{
  "n_layer": 8,
  "moe_layers": [0, 1, 2, 3, 4, 5, 6, 7],
  "n_head": 7,
  "norm": "rmsnorm",
  "positions": "rope",
  "rope_fraction": 1.0,
  "init_std_o": 0.0,
  "init_std_up": 0.0377,
  "schedule": "wsd",
  "steps": 4876
}
Below are experts of layer 4 (counted from 0) of a mixture-of-experts language model. Rows are named router (the router's row for the expert) and show model dimensions 0-111. Each number is 500 + 25 x the weight over its row's rms, rounded and kept within 0 to 999. Numbers have three digits each.
Before each expert's rows: "mostly gets" lists some tokens that are sent to it at least half of the time. This comes from a sample of Wikipedia text that the model never trained on.

# expert 75
mostly gets: " John", " George", " Robert", " William", " James", " Thomas"
router:515491499500483502478511512446535493498517521531533550481475469471517495498525469521494523510495505517523482500485478484499525487538528502512577427509503463467485495476472498473533497497510492514492540505497496499509467524510501522478524460496525539506455490517452494483469530506476505520530485506474503475479475527482489474455509477500

# expert 42
mostly gets: " sculpt", " site", " Ru", " Point", " Press", " Temple"
router:525492512472463502487510541474505497504531526515530526469472496469538478513516478531457502465476478553497536473472488480526541494535498518530530473499520486506464509468475451488514478534517482483515541523477533483526468525508521521498546461482513497501466505511470451489462520486502489520504472494496519501472478546469503499490525483489

# expert 3
mostly gets: " football", " tournament", " Championships", " league", " club", " Cup"
router:537508479456510514481522521460493524518516509483519520474502468482510475490510459491502486476486458529499489489485483485501493497534536536523505485505523500453466501480493482480516500503478484490527536546482507502514481503498524519497513469465497493495469509488492473526477515496479465501511480482464511539449484491492506491491565510470

# expert 62
mostly gets: " was", " is", " were", " are", ", he", " had"
router:568494510467456484506504542474500513477490523508513508524498492467523453475503499552481498487504471535488504486495513489543500451549504490494517498522484472487458468448465476539525497488519523475530540499479512524507465548486495498513492447486482521494447515539481479505436481488508517527531469518499505474513493483512523496530543444487

# expert 19
mostly gets: " areas", " coast", " comm", " shall", " weeks", " on September "
router:529481498470466509485506545471501500516526521505537529471464490471531472510507474528467504472479484558510535473469486479528548485536500507529535476487516489501471511472476453492521483542517487484517548522478533487524473525496520518497541469487509500495466514514464450495461515484506488522495466497495527499478476539472506500489523478488

# expert 57
mostly gets: "ok", " design", " between", " fl", " form", " turn"
router:541515482499476482486519514456480489505539514514504518492487490500523494552503480520488499477500508524499502444482523457538514514528499494521513489500500479489457501467492497545529463512556505515502528537439517529495467501509511507465539480500529497520484486472492431498483541520498501533490436474490513495466502487497475481513517476520

# expert 40
mostly gets: " lead", " form", " present", " support", " kill", " own"
router:549531476498474513512498551470496478514494520514512479482484507479527509512487472495461493504498482519489471473464501482532541499532532512535525493495517480494457484462498481540533463481549484472515547507472510468473449508497511516508536465495475526495472488476501455495495542505500480523495472528477517470495456532479477485501525497477

# expert 91
mostly gets: " that", " that the", " other", " many", " some", " all"
router:524508481482479506470525538519528495473535517516513478459473520466518479473524485481473485501481509531517491460473464510533541523516493506517500490483529515501472522461474489496525491491499503516527537482482498483500482534523475534486518468505512539495454522543466460507501558475503517484476479468508507494505479540483500510518534481456

# expert 107
mostly gets: " called", " named", " wrote", " considered", " announced", " include"
router:505479511502449515502525524496528496498510521536517459489486521485520507495537461530494489518491491545530511499498483505533555519540484498500504486512495455531483483446458491521493498476516549500496548526487509491523478532520488509493525488498531519518469510504504452504500501469468465500485480513492507489489478494426517510486553454502

# expert 38
mostly gets: "stron", " electric", " Histor", "mosp", " ang", " hyd"
router:549490480493476486468503501459488478503541518522548501449475503483533473536487494553457491477508484551514521470509525521531516474540499492534526478513477468520492536469468444481504482520507511465494510533513529515507476511504521514510521486470499524499477514496455432511432530460486496493489483516467514494482505496470507498509502507486

# expert 36
mostly gets: "% |  |", " Jul", " He was", " | \"L", "; Ret; ", " | X | "
router:525492502470461503482500539472506500505528520511540540472467497475544478517511474533466498465481478560499536472470501483523535487529498516529536473500513495503476508471472450497516486536504490488515549524481529477533468527505516519496546463480511503509462511513462446497458516481506496519500483494496530489472479540478499489487521490493

# expert 43
mostly gets: " deep", " Sy", " worked as a", " ill", " lect", " distribut"
router:523482504471462508486506540475510487511528528502532531469465495478532475506520472534475505463475482558504535470475485476528546499523495511530534473513522487509467508480479444504515481545524486482515545523480537486520468533498521518496541468480498498499474506508463447498458527481507490516501473494496523491467478545472505489489526480493

# expert 52
mostly gets: " buried", "-elected", " \"G", " was elected", "frac{", " took place"
router:520488497471465507481510541474502495505528522508530528468459496478534473508514477533467508465481485559504537470478500479530551495529494511529529472494516494513464509470471451497512480539515489485513547528470540487525469535497513520498546469479505501505471502502461450490458521483504497517499474505498523500469475539471503498491523484487

# expert 26
mostly gets: " divor", " a m", "    ", "Ex", " oper", " with their"
router:523492507474466507487514546474511495502529521519533523471463490474537477513513476532474506467475481554501535477476499477529543493532495509529531470489522498515465520473474451495523480535528494472515541525471541489517469528502512520492540467482512502503465506508461447497460523483511488524502471503487523490470481549468506494492525480492

# expert 18
mostly gets: ", but", " but", " when", " after", " where", " before"
router:565496484502471532511536506496524517492519495531545493484501483509523497482471482511500484483469521544493499521476490517515523487554485532507533488503510473497504499468478508515520499520558470477499535512453521485500490509487512523513523485479509526495449503520454475525452527479493487531491503483497504472463516498468473480502509481491

# expert 117
mostly gets: " Line", " resigned", " rail", " railway", " Award", " railroad"
router:531494500470463508493510536478502494507528531512535530469466496476533472506521478528470500467479482558493541474476492477526546495527499510528533471496511488512464507469466450498523479545521486479510546522469533483521469528499522518498543467479511488499464504503460448499459521485504488518507471501490522493472479533472503495493521483496

# expert 50
mostly gets: "ο", "د", "', ", "م", "ل", "ال"
router:521482499467464501486512542473505490506533518509529529470463497477536471512510476531470501469477483563490541466472496473527543494530503517532528472503515491511471508470469454494517477545517488492512546523486536487526472524499518518491545468476508504497467510499463449493459516487503486519491478503496530494472476536469500505500523481489

# expert 127
mostly gets: ")", " –", ") |", "),", ");", ") | "
router:525514507482494534499495527470500499484487480496546502461483501492555467488537456553468486510504505551501500487487508479515533500507476502519527497510507464518486509506480477490520498503497484511521522527462547470509506505477507571486491489490467545497471502498498475502491507524519506490518496480509510514467462488480482497508585490492

# expert 29
mostly gets: "ront", "fit", "ighters", "ighter", "uture", "raud"
router:518496465501461533493476514493492465511528554508555492454487481477536463489549494536468499512477509529465506491489524487544494475513492514535534462486521481516483496465462439502472475543530515483503555543490549502522467540488525502490479474486489516537483496507474471476458541491482506487521514482480509474522490533493500499516488501492

# expert 31
mostly gets: " almost", ", it is", " it is", " nearly", " has been", "s are"
router:522496500472467513480506546474507493508524514514531528470467503477536471505507472536466508470475480553500549461475490486524536497533500514528531476483506488506465515476472448487525479538514493481514545518478537487515470531499532522490553464474515504501464509507464445490455517486499496521501470501503530497471482541471496491491522479491

# expert 89
mostly gets: "es", "ing", "ings", "ions", "les", "ers"
router:494472513468502491467492560475514507508535550483569504468452499473518520519507489526461530468496471526475504469504479497491539513494523481556552470502493476454471530529448453510515478521479493474521540525471513511505476530505499514479550468489522491537482522497483440488489504503514486497519462452500511518499500507487522490500518493503

# expert 112
mostly gets: " American", " United States", " British", " German", " New York", " California"
router:501495493480470482509520563491518487486531528515549507455473529447549477519512475552483504532447500512480499481472497487506574521548525503537509493505535487482497487472477480524479483512506484519503502525497499536489461521480508487479486460486513539532453494526462471499455545448512479476494479481502506508499500524492509496528539496498

# expert 92
mostly gets: "el", "ion", "le", "ary", "ble", "oyal"
router:476468521471464486470533517486523496533495540481546530477498491471524500486525499545503516485493486494482532481471494468493530519517529534533538484501508504525487537526443461536499511550508481483514526505488506473516460506506487511470508482492515493496482537482465472508494487465526511527526478517464513482506450520509497510456497508513

# expert 109
mostly gets: " we", " Abd", " his father", " academ", " Serge", "; Ret; "
router:526486488469460506487498542477508497508525520513534524469464497480534478511512474525465510471480484561496541476477494480528544496522503521529530476489517488504467506470467453492514473544515489481511544525469538485524469530499526520494547466486504494497470505507461448499460513482502494527500477498492522493471478539472509502494521478484

# expert 116
mostly gets: "mad", "nold", "umn", "pent", "folk", "ranean"
router:516472476454436487492492476501491486499514517526556535465487533432524481519532507516487486473472501552516488465500474517490524502510504520580498512470490490503484517492443469520512513516491490517493539496508520498509445519499518500519529477473510476506503486474463461451453518517508486508523487524485514518485465488466515493476488510503

# expert 16
mostly gets: "ymnast", "ymn", "reak", "eneral", "appy", "atter"
router:507471495453478491490509557467523506523503537501522524487446493464520462524519476522477480474502502535462550477504515490529558504505532508514531456502481483493453521487506447476496473520543507512526540544495552499502469517488524516501523493482507484483476496533429445491482530487503521466520454484507510480525487522481501453483496512511

# expert 85
mostly gets: "- •", "- Species", "| Party", "- Time zone: UTC+", " JP", "| US"
router:510536505497479487481527517478493468494492475551521517470494498454526509502476437531504527490465463524454533524494505481522532521513480500530504490488485484481484487432515443472515473530487465493490535535534546521506470518472538511498524453515542513519470473507463490464466493469519481522484483483470505492480499510511508507508555496502

# expert 44
mostly gets: "z", " Vegas", "wig", "nez", "rez", "ez"
router:497466520448486479492500520482528518517506539510509480447467499488537456510519493536511543482468490527505481499478476511504508511515505528545517476529476490485489506472455502516484469527488502528516498529476491504489480536497493506484546456481507497554483541499461473485483531488534474485484449538530519482473512487509492503486496499490

# expert 48
mostly gets: "incinn", "ymnast", "leveland", "abriel", "umbent", "leyball"
router:509508499432481509468487531497513496549515521492538515463476525493556480546519489508511484480494469531461531487508510512497542474529513518566532441506474487492480519481471459511531467562499500487491530511473531502536457518471522514497516479483542500481503514530475453531486482494521479490506497480497521504473491519497514496515500495511

# expert 90
mostly gets: " JP", " cell", " acid", " hyd", " protein", "hyl"
router:512479495500496477507510485495504485543494529553526516476471502477520487515492470495455547524492440532475528512455510470539550519532471495513487487478477463482495526454491467501514452494497470468507496531519561528524490557474487522508524461483536530515453489527465479463482500461514479499498478531502509503482515504498508473510497454519

# expert 9
mostly gets: "970", "996", "998", "994", "th century", "969"
router:517526497452464486467539496442500508478532517518528500501463513468523502514541493542489500486470483515507506496500489479503520486568475485517538477491510481488445513502460487537496472529518484514512524530513520503536444518475496503501529424479512539500449494507470481541474527474526512515505517484502524507493475531450521472470493502506

# expert 22
mostly gets: " news", " had not", " slightly", " phot", " shortly", " at least"
router:528485495467469513481509547480505492505527523512534529472461493470533469501515478532465507470476484555505542468471492478531543495536490515531536470495512490503464505471469458497517480544518492485515548524480533486528474521498514519501542465484508498500474503505460451498464521480497496527499476499491521496468479541475505497492526478490

# expert 119
mostly gets: " Billboard", " | Star |", " Hot ", " Tw", " Times", " Daily"
router:525508480444441471468522507451532493484517495518517520482491481489538491516509463537477480526478485581483496513486523506521546524509498535549516460516517467468481501469498491484524487555517496477543548497504538505526481521462539496473496483480507479527468517518468448465435507474510462519515455511476516486483510491473502484495501495490

# expert 39
mostly gets: " other", " first", " New", " second", " new", " former"
router:520532496481479488495513502500535466494509491506512483512492516458508482509502464504505530511482508552502498449474515500524519539571516540511552478500551511462507501505448485524509487540541492493524540513452507499499473503517524527479483488485535506536450507500494480487500530483478527521528506477509508498463467540484484485509508495492

# expert 34
mostly gets: " $", "$", "\\", "_", " \\", " There"
router:555492499485478502497523537493509485501541518537523500473460517476514504513510467515491499531503461526506505510482475501519562492551481507528516492475527474506489487465489478529532477534517514490521511524504552493514476529517490527497516426504495496481462520501446429473475530474505509515504472515491510531467473531481501477467513480497

# expert 20
mostly gets: " increased", " decided to", " had to", " attempted to", " property", " forced to"
router:527482491473463503492514542478505498511529515510529530469462492474533473512507474533472499466478481557498539470476496480531539496535498514530534471498514491507470503471466451501512484536512484474516547521472536488527468523501524520496548464478510504498471516515464451489460513486500490520504475503500522498470472533470500492487520481496

# expert 100
mostly gets: "andidate | Votes |", " % | ±% |", " | Date", " |  | C", " % |", " JP"
router:522506519459494478498538548448498484501549511510523493479471501495552515517504489556460489485512478550500546485470505510528540494517523473532496485512485474487463502472498475481521445506478477477498534515505525502493471555474514523515546482514511514508431501515480438510484487478530502518528434486499515511477518505464509492508529484469

# expert 96
mostly gets: "\" |", " site", " vocals", " content", " across", " issues"
router:527485495470465515483500543474507494506527513521531520472465502472535478507509477532472500471473485564510540470473495476528539500526502503527532473484518489510469509470472456495520478538519477489514547521479530487519469524503519518499544465479505504505466500510459450492461518483504489531495477500496524500468477540472504501489528477486

# expert 45
mostly gets: "\n\n", "==See also==", ") is a", "==S", "==P", "andidate | Votes |"
router:526519504468486481519490518484493517488513504525522481483471486469555486494488443528464500501508435523501511457442503508514516511517504535537531489480511505505478497508521462534489458512506470521509519502466529500486506541491480506499514483473520488483474459493443493466467516515484482503487495479499507491472477473420512475484536488496

# expert 123
mostly gets: " public", " government", " national", " military", " law", " Government"
router:524515493488477479493492515499548493514536533509536482464462471470538462533508485545472492525489506499500511502515518505512522495551500528523538451515516489477514488496477484492493486500538481506516523491516527520495463546482474516495483464480532526527484498527489439515463540495548511480507437500474513517509477474502481456513517471505

# expert 102
mostly gets: "raq", "'m", "ria", "body", "FC", "MP"
router:503512505453457483476504477486477470484531494508552518462479529462557486537500498520483494460486493543462515490522499489493513502530472503562531514471502473500491488508488491513508491519497487479495555484500480503500464495479474477508540462498529491489479505503474444495438515503512479516483497508506501492447448503496505492474515502480

# expert 95
mostly gets: "ro", " ro", " re-", "icro", "==Reception==", "==E"
router:522480466485496453487541522497496495490519518522509545490471534496523455533544482525497481490455466512523538508467504517497485472535476481547511516463489509469471466465492476513526470501499463483493539493490504465484485524507523492520498504486528513488462491511450435475470494514519488512528503530508501469486474519500506469440504493468

# expert 25
mostly gets: " The album", " was released", " Steven", " Phillip", " Simon", " Philip"
router:527489499470465506488513544472509497508526521512535534469462493474534480512511475532472508468481482562496545471472488483529549497530499511534529477493508492503466508472468450496516481540522485477514545525474538487523470530505520521494545458479508500502465507512458449490461520488500493520501475494492516492476472533472504498491521486494

# expert 125
mostly gets: "ity", "ration", "ocracy", "acy", "ecution", "istry"
router:514495495485463466491521537506535489536528493530542552515481485497519473520541494541478506484472485567497543494453485498499545496524522509538547467479479499495450509522434457503507507513503492507533535525519492491507469488527475511486546460483534525501466513499459431485489520490509504509484477543466509491491461496514490504501512493516

# expert 115
mostly gets: "ancell", "alleng", "in", "arant", "amber", "auk"
router:519494497475481461498469528476513445534510510517533518468447478442572467514498502519498525460487471523466547482487487487530531506545506499520513472519482491492478517478477458492498501544529492500517538541494494499518478512458542514522532468488525476506482516511462454535446559474516523487489482499474499488486456492490492470498495499516

# expert 56
mostly gets: "al", " Bal", "western", "alia", "an", "ali"
router:494481499462456503503542522496539518508512515522552531496439474473518472518530509543505512466460517530470510489472474510507503540495542480518504484515508522470474542478475456518502515496497468492500521493487528511503485499502529519481564461490510492537441532500474467498456529498507499482505460518506511493489469533505532463511492494504

# expert 30
mostly gets: " \"", "\" (", " '", " [", " (born ", " | \""
router:541475513499505500520496504496507500486515523504521478503481514441535499500489471543473482511497528528534537493507468479519544491551511495540502504532517506479483505501470482507495491509504506494527522509483535505525454527459495521511514502471506546514494503501451470513471554507469495517510486508508506493500469490492534506520559479494

# expert 72
mostly gets: "legiate", "chant", "ta", "graph", "cht", "vis"
router:508473501485466457477474525484488482517520509506577512494474495483537480536527503546490491488484504534466509499465482483505515488503503532572503497501477496494480517519448490519500510534499508472513510505508502483517475553513516491463500498483508498521491505463462452462417519481478458526526486515473513491479484512493495531500490502496

# expert 55
mostly gets: " Ts", " amount", " The album", " injury", " Hart", " His"
router:521495501470461506487509541475510492511525523510536529471463494474536477519514477530471501477479479560500540466474495482527540498528493516529530473492519483512462502466463454497522482540516488482515546526476538484518469526503515520497545464483519494504469504510461450490463525485505490528505472495494513496467483541469502500489523486492

# expert 101
mostly gets: "orthern", "etherlands", "icholas", "igeria", "evada", "ichol"
router:481461521479478485511545543442489510514540554485522483464461504487549502524506499558496482492525495533485519480482510483517548483505515490541486487502494465511481504464489480494479449526521497508506521490504497490506474561469530510482510494468500497519463515503488455519492499460518493520556476463525527493490501478489502492526507493473

# expert 103
mostly gets: "'s", " his", " its", " their", " her", " of his"
router:471494490508476498514521534490539463485509506511543504492496464475534466489512455555510482522484496508515488515514468525524528447528496487503510469501501515496523517462469481516468488520486501492493556498486496485491451502522491490499516465466521531507467484526455446484496487489476528540505460514487502486475490520435518511516568462492

# expert 64
mostly gets: "s", "er", "e", "ers", " Ber", "es"
router:509494501448491494467503525475480536508500512501574537462494484488490464508479488518468513461503515512484522506470535492514552481485510487527547466495460492488514515502457464510530454502479465484512540480493503503507474518496521473512535473485490497528449528485474436502480509499490492525475496513482504483509502529495530472536549461465

# expert 105
mostly gets: "oston", "angladesh", "onus", "attery", "altimore", "achel"
router:502477456478467507495539513477495526531485552507503547474442479462499490504532483525457475454507508564506514495501506488497533501504506512550512503496523499475445535483452476507488477503506482497500511531490523528491451521470525521501538492464515552529457470496475447484451479486500479498529462474515512512498507504483496472483503487510

# expert 104
mostly gets: "entucky", "erbai", "ansas", "evin", "atar", "reb"
router:492485484460466493506512512473490503543479538478506557477472487454537480528501496503496509473489469541494540450493495510496528505529514498498513508482502486517486503471473460483507464529514472521503566497473496482472458499444538523514552460465531496477482486492492483518451514465550498505534475463531517484471466491477528469491517501486

# expert 106
mostly gets: " (age ", "1", "2", " conn", "667", "- Directed by"
router:535529485492465477515527513471522489503485507507495510509469480498505501511499475556475491498435461495515523458500525465520536512531488489499548477516516489502477507457478468529509488518496485508492575535500505534531477504453476538514510436478525519497487518506464463484488538498517499557517476527504525521475489506456507517464536492500

# expert 35
mostly gets: " V", ": V", ": L", " Gu", ": W", ": P"
router:538505494505488464471497488490520496501505511561522524481476505491525497507514457548509555523466461520481516542466507505555556507523497483549518459496480454488468502496494491522505507515493506482504505551506541527501476521452527534495509478423524521513448503508468490458479534461495490526528456497489523502496468522483498471500565479491

# expert 59
mostly gets: "worth", "sex", "craft", "ville", "hip", "bury"
router:514453508467491476503494530497497501500510547506522508481491459470545472484527482555503521516462487532478507480462489492518507495526524490492535477503501477519522469489463464504480501513492481522522521514502511489501480517499506515480507474491504493486448505471449456510477570501530468545520473520496510479495457485500488489482517507517

# expert 108
mostly gets: "iguel", "ichel", "ongol", "innesota", "pisode ", "orning"
router:523499505490482462478477502482506446521542550513548512465476507485576497543495492526481507484517483537472534484506502506516519473503492495574511493509503516471479520472482468475502478542516509459497541503476529496531483545462536502507508484499532530518495526516473421523449491506484478483506508458472508480470470521472513493516493475469

# expert 60
mostly gets: " and", ", and", " and the", "s and", " or", " and a"
router:540530487460496489515539522522498485489506506498556499493461505509540496498563465549473500501491519546492501522510476494502508486549474473495485492508498492471484476502462498477516486541499498468525563524511484505474468533499477515505506490453493527543477480544450473479446526508508482509530461511494496478495496510463532521500569514481

# expert 99
mostly gets: " annual", " | Final", " In this", " each", " In a", " at the same"
router:508496518472475507490522562474496504476551525472522522485493470491535490471519484519458494488506497534480499497470477472511526512501512524516529509456522493461498502474470473490522473519488496500519537502495525482525474537514501507500525499486497489496465461488462453479503522492498518509529479490510513509458486479495492494515544485477

# expert 73
mostly gets: " ch", " Ch", " player", " Man", " man", " father"
router:531477473469439493544493584482495498510528505504535554457481464472526481485476490527495501477490485537510522522470513484523553508522532517527530485500515505513474478500463485469492506486500498504523546524480507517500485518478493508538504466485519544489467508507474471503486513472500447486520493507454511492509495529478512477476536479485

# expert 11
mostly gets: "hammad", "iguel", "mad", "ongol", "assachusetts", "atthew"
router:513489499446437492495493522488484491528546539512574560484483508478543485536516502527467503476474485552488493478480485514496533500492501505552500522496493522498485496498453472512533497526520499452518531505492515493518478512499540513495534471477529511519491512483466435475427501514494495507558466464486511480453466470462528494520509494463

# expert 13
mostly gets: " non-", " Campbell", " accident", " Wilson", " The two", " flood"
router:527485500471464502488515541476507492508534515510533534469462489477532474511511473535465506471481481558500549473473492478526539496528491520526533473495516488507465504469475449496518477539517488484515545520476533489528464528495520519499540467480506498500463508515462448488460513486504491517505466502496519496469481543473500492490520481492

# expert 98
mostly gets: " census", " population", "- • Total: ", " genus", " village", ") | −"
router:540515517496503504467513539487518479503493475534525484508489486492528518486497493536476510500493492528519512472497504501520558527516482495530490487488500530524468507478497456510564487530488493538496513531478541528497463525484490523510536446459499511503453478506502479516492542495520497506474492498496523516507513510467487538505559439461

# expert 21
mostly gets: " | K", " | R", " | H", " | W", " | B", " | A"
router:513492496465493482492518518480528504504487494529559489478500512501553511509534476556462551508468469523505519476503506500508503489497529485509530492509498469484494492482489500533502492533503487491519530534448531508533473529452496497476524507463562544495451518489471446475459523509509500498507473484492516497470466475497516496497499472443

# expert 67
mostly gets: "ol", "il", " Sol", "col", "icol", "Col"
router:508473460480487476478507528479538516538539546473506515470496492462548478512523498507523534508495479537447502496478499470514537465493530511512542476503500508485507515472477448510498506555525506519519520504499525466514489544533524490440541475485498516480472515486483459502444521491529463512497466512475514481465485517513498490502514475487

# expert 74
mostly gets: " He was", " mis", " bl", " un", "15", " Har"
router:526491499470459502486505544475505500509527519508533533470464500476538474508514477535467501465478479560494540469479495479523537498532495513535537472498517490509465505470469451495517477538511484482517545523478536490526472528504523524491543470483509499506467501508465448491459518483504494517502473495495521495473474533474500493488525487494

# expert 79
mostly gets: " t", " r", " T", " p", " pl", " th"
router:522508480460486508515510522514505470529507512495545511490467464476509480518545464539469508489488486567460504521492518464524510486497481524525520471485538473460455540486451495510496515505505502524516507530513527493522465507476535504479539487459489489491504509529491471507451544471503461548495463490501515499509455507468504494506558518465

# expert 27
mostly gets: "cess", "duct", "ement", "ract", "inct", "ition"
router:521483505499458500507511497491507507532513546488535552512472524483528489514526499522470503483450508517487491505457513499530536459486516510504549454482502494479480481502469470492524483512497497531540552492496508480530456518516533498493489489502520517493490489484478437474485547505494501497537475504496509490504480524473478517500478515520

# expert 69
mostly gets: "leep", "outhern", "askat", "eattle", "hib", "urgery"
router:542472482491451479529517501472504481491530495502530528465475499468562491528541501574467496487503509543479498467463523507528492492528488492512507499505501474486515486466487462495502494493516501515494519498493501504472492548483529500517543463506472499502440510473439421483473548519490463515487482540477503502500476527498485481469502497483

# expert 114
mostly gets: "ández", "&B", "ético", "hythm", "oger", "idge"
router:491472491470463495475543493475477540525498539506511539486432525465509493527526497510473484450504499540490507497511481488504521506480506541561506501465514515491471527500437505510495498500489485508507519512514519515507452518523514494466533504477507512503503488501495466475443473493505503496536482475517526490466490500472519517487485518490

# expert 81
mostly gets: " very", "  -", ") as", " highly", ") -", " not only"
router:523486497471458504481508544476502494503528524510529531468461496474533476513511475535468512474481479560499545471478491481525544494527495511530533471502510490512471501475470449494522477540517488484514546523479536483520468524506515519493544466476513495508464507508457447494458523482502499520502472489496530493473480540469501494491520483493

# expert 118
mostly gets: "a.", " J.", "er.", ").", ".", " A."
router:535499504483474467481513539461505487490556512529522517499453495484518503497515459552484514513499524508517514495475497507510520524529478523534535483516499467508499510490487500501520477511527527498566535527491529488513481515465479481508551452499530510500479485494480441520459497479493464499484475473490516493473475530500499480477511486513

# expert 1
mostly gets: "ruction", "ruct", "osure", "ective", "icip", "ompl"
router:515470499492473512470524512470527502518525540496529493453422517481508483520552479543496494460480508556476517496483508501530518492484463517525557436495483489492443511488473453502503508502502503540518521518483538515527460537522519496490504481514504511484495538497469477482496511523487488463489495514478512505518498544481512496487483502520

# expert 0
mostly gets: " St", " st", "st", " sp", " sc", " St."
router:539512513454484464529503520499497504546517536489548516494487500479507456493500463519469499515489504555484531498491502456496534499533527509509516474477492472514488479459429480518524469527491478487504530522490498521487472486488532524473534487480515504480467523489487437482442546506522492526522468484515501485500502491461516490490546515507

# expert 111
mostly gets: " exclus", ", it", " It", " investment", " vary", " \"B"
router:525494503472464505488509547475509495504527520505531530469466491473532472511513474532469500470478484558498543469479491485529540495530496518528535472494510493504465508479476452495519476536516489482508549526479535481524467529499517519504544469483515499501469509515462449488461519487503482522500477501498535495469475554472500493493527480487

# expert 14
mostly gets: "==See also==", "andidate | Votes |", "== See also ==", " % |", " % | ±% |", "- List of"
router:551518497445514502476500554463541497516535504510525492497491503495504510495513477524481479512496449540494536503455488515522528502527496526534513495489487491456493467469505495505533499493454464500501551528498520500508462548501498522506483472519512506492462489536459488474505491481500484482502461508500517512467501508462494522486528479490

# expert 37
mostly gets: " at the", " in the", " by the", " on the", " from the", " member of the"
router:478520498474481524500475528468556507490476510524546479465476492504516471489504459533522547521490503500535479497492494478526552501522467496516533489504502476503514527488483497490515461511477501508525536540473528514506496520518520533471490494484522539488479478506474443509469519511529513531481483473483503496493497519454501504500563506523

# expert 83
mostly gets: "  -", "- K", "- The", "- \"", "- R", "|"
router:522491453465465506514498525509547506477504525539530519463491488500534485526509473551492531502451463534522482476506481495510535510531496507517553498472483489515512505508483498520545504506500492512506547533461516485496416500474489491461522494481517513494478491526471492486466534493517532521511484527508507498489469514473513532512531479499

# expert 28
mostly gets: "oston", "angladesh", "onus", "altimore", "uffalo", "attery"
router:507491463455469504505529537481501518537488561518503541464451473461496489501526484520455503467500501564506494484498500479493537497517516521549513503531504502475461531484446490531476480534507481495504511534495491518506453509456522505485532488437526535533445492523464433473445496493513501505521472476518510503503497489483498466495504490504

# expert 8
mostly gets: "  -", " temporary", " letters", ", as well as", " suppor", " replaced by"
router:524489500470463501491508540476498497498533520507539527476463501474532482513519476531469502476480480556493540472472493484528542499527496518532534469492513492506467515477471450499518482536516486483505551526481525482522476527500521517498546467476510499507470507512462451499456519488497494519497471498501524495466478540467501489497520486493

# expert 10
mostly gets: ", was", " prom", "ary School", "\" was", " prot", " was later"
router:523489499473465504484515546473504498503535519509529527468467490475534473510518477540467502468476482562493541468477498482528549493532499511530530467497520488502468504474464451504517481537519487478512548525481533481525468531498512518497541466480510495498469504506462447492456520487504490523499474497500543491469478540468500485491520483492

# expert 70
mostly gets: " gave", " to make", " making", " about", " makes", " allow"
router:508466512486435524480507516486511471492530503509537471463481526502518495512526494503470505484500505526521501447486487486554541473546501459512526456472493464520459504487486499532515498489517521475498528526475515473503463505509515504492519458496544534488497487505477453486501533482478497483492473520500509488514507515476500491513575453494

# expert 78
mostly gets: " lead", " took", " signed", " worked", " moved", " joined"
router:548489522502463511497484521456500480511544488489536536460478465502517481488523482513447510509509513528502505473515503453536526499553535485518537477501493492537468480498476511554499484495499494475489555510467513490522447487508520508499537448499491513473489470488492486513465509490494519469501494507483514530511506495455495481488565489510

# expert 77
mostly gets: "In ", " In ", " However", " However,", " In addition", " During"
router:555511502477490516501520517514542481494549536499524489472482487478509491485526481553445478517503489498515502494495485475530512508508479498562518482501527495487501487469469499503528504491479521481487533490499519481487461521454496516473504488476517526481459507516485494505458557493489499496516459471493517482479458511499506500510558495503

# expert 63
mostly gets: " Executive", " digital", " screen", " literary", " analy", " cred"
router:529492503470469510495506547473503494507527516510535526468466493479533478506520476523470500473477478557507539471471495475526541490530490516531536468498516494505470517473475451495513471536519490489513548528474536474523467524504519523493535466476509489497470495503458448493459525477508494519497479500490522496477477539467502498487522481482

# expert 58
mostly gets: "hammad", "anghai", "erbai", "mad", "audi Arab", "ordan"
router:501483514449439470529494498462478502498519562473523537468450503443574484527514491540473490466478470542501517478483460484521512517499494512503503521478517513468481489521469488494506488513525478508526540504474485486500480548487528500487523482473489506526452500478472451478453522483515485524538481486511511481474458499492503469510504481484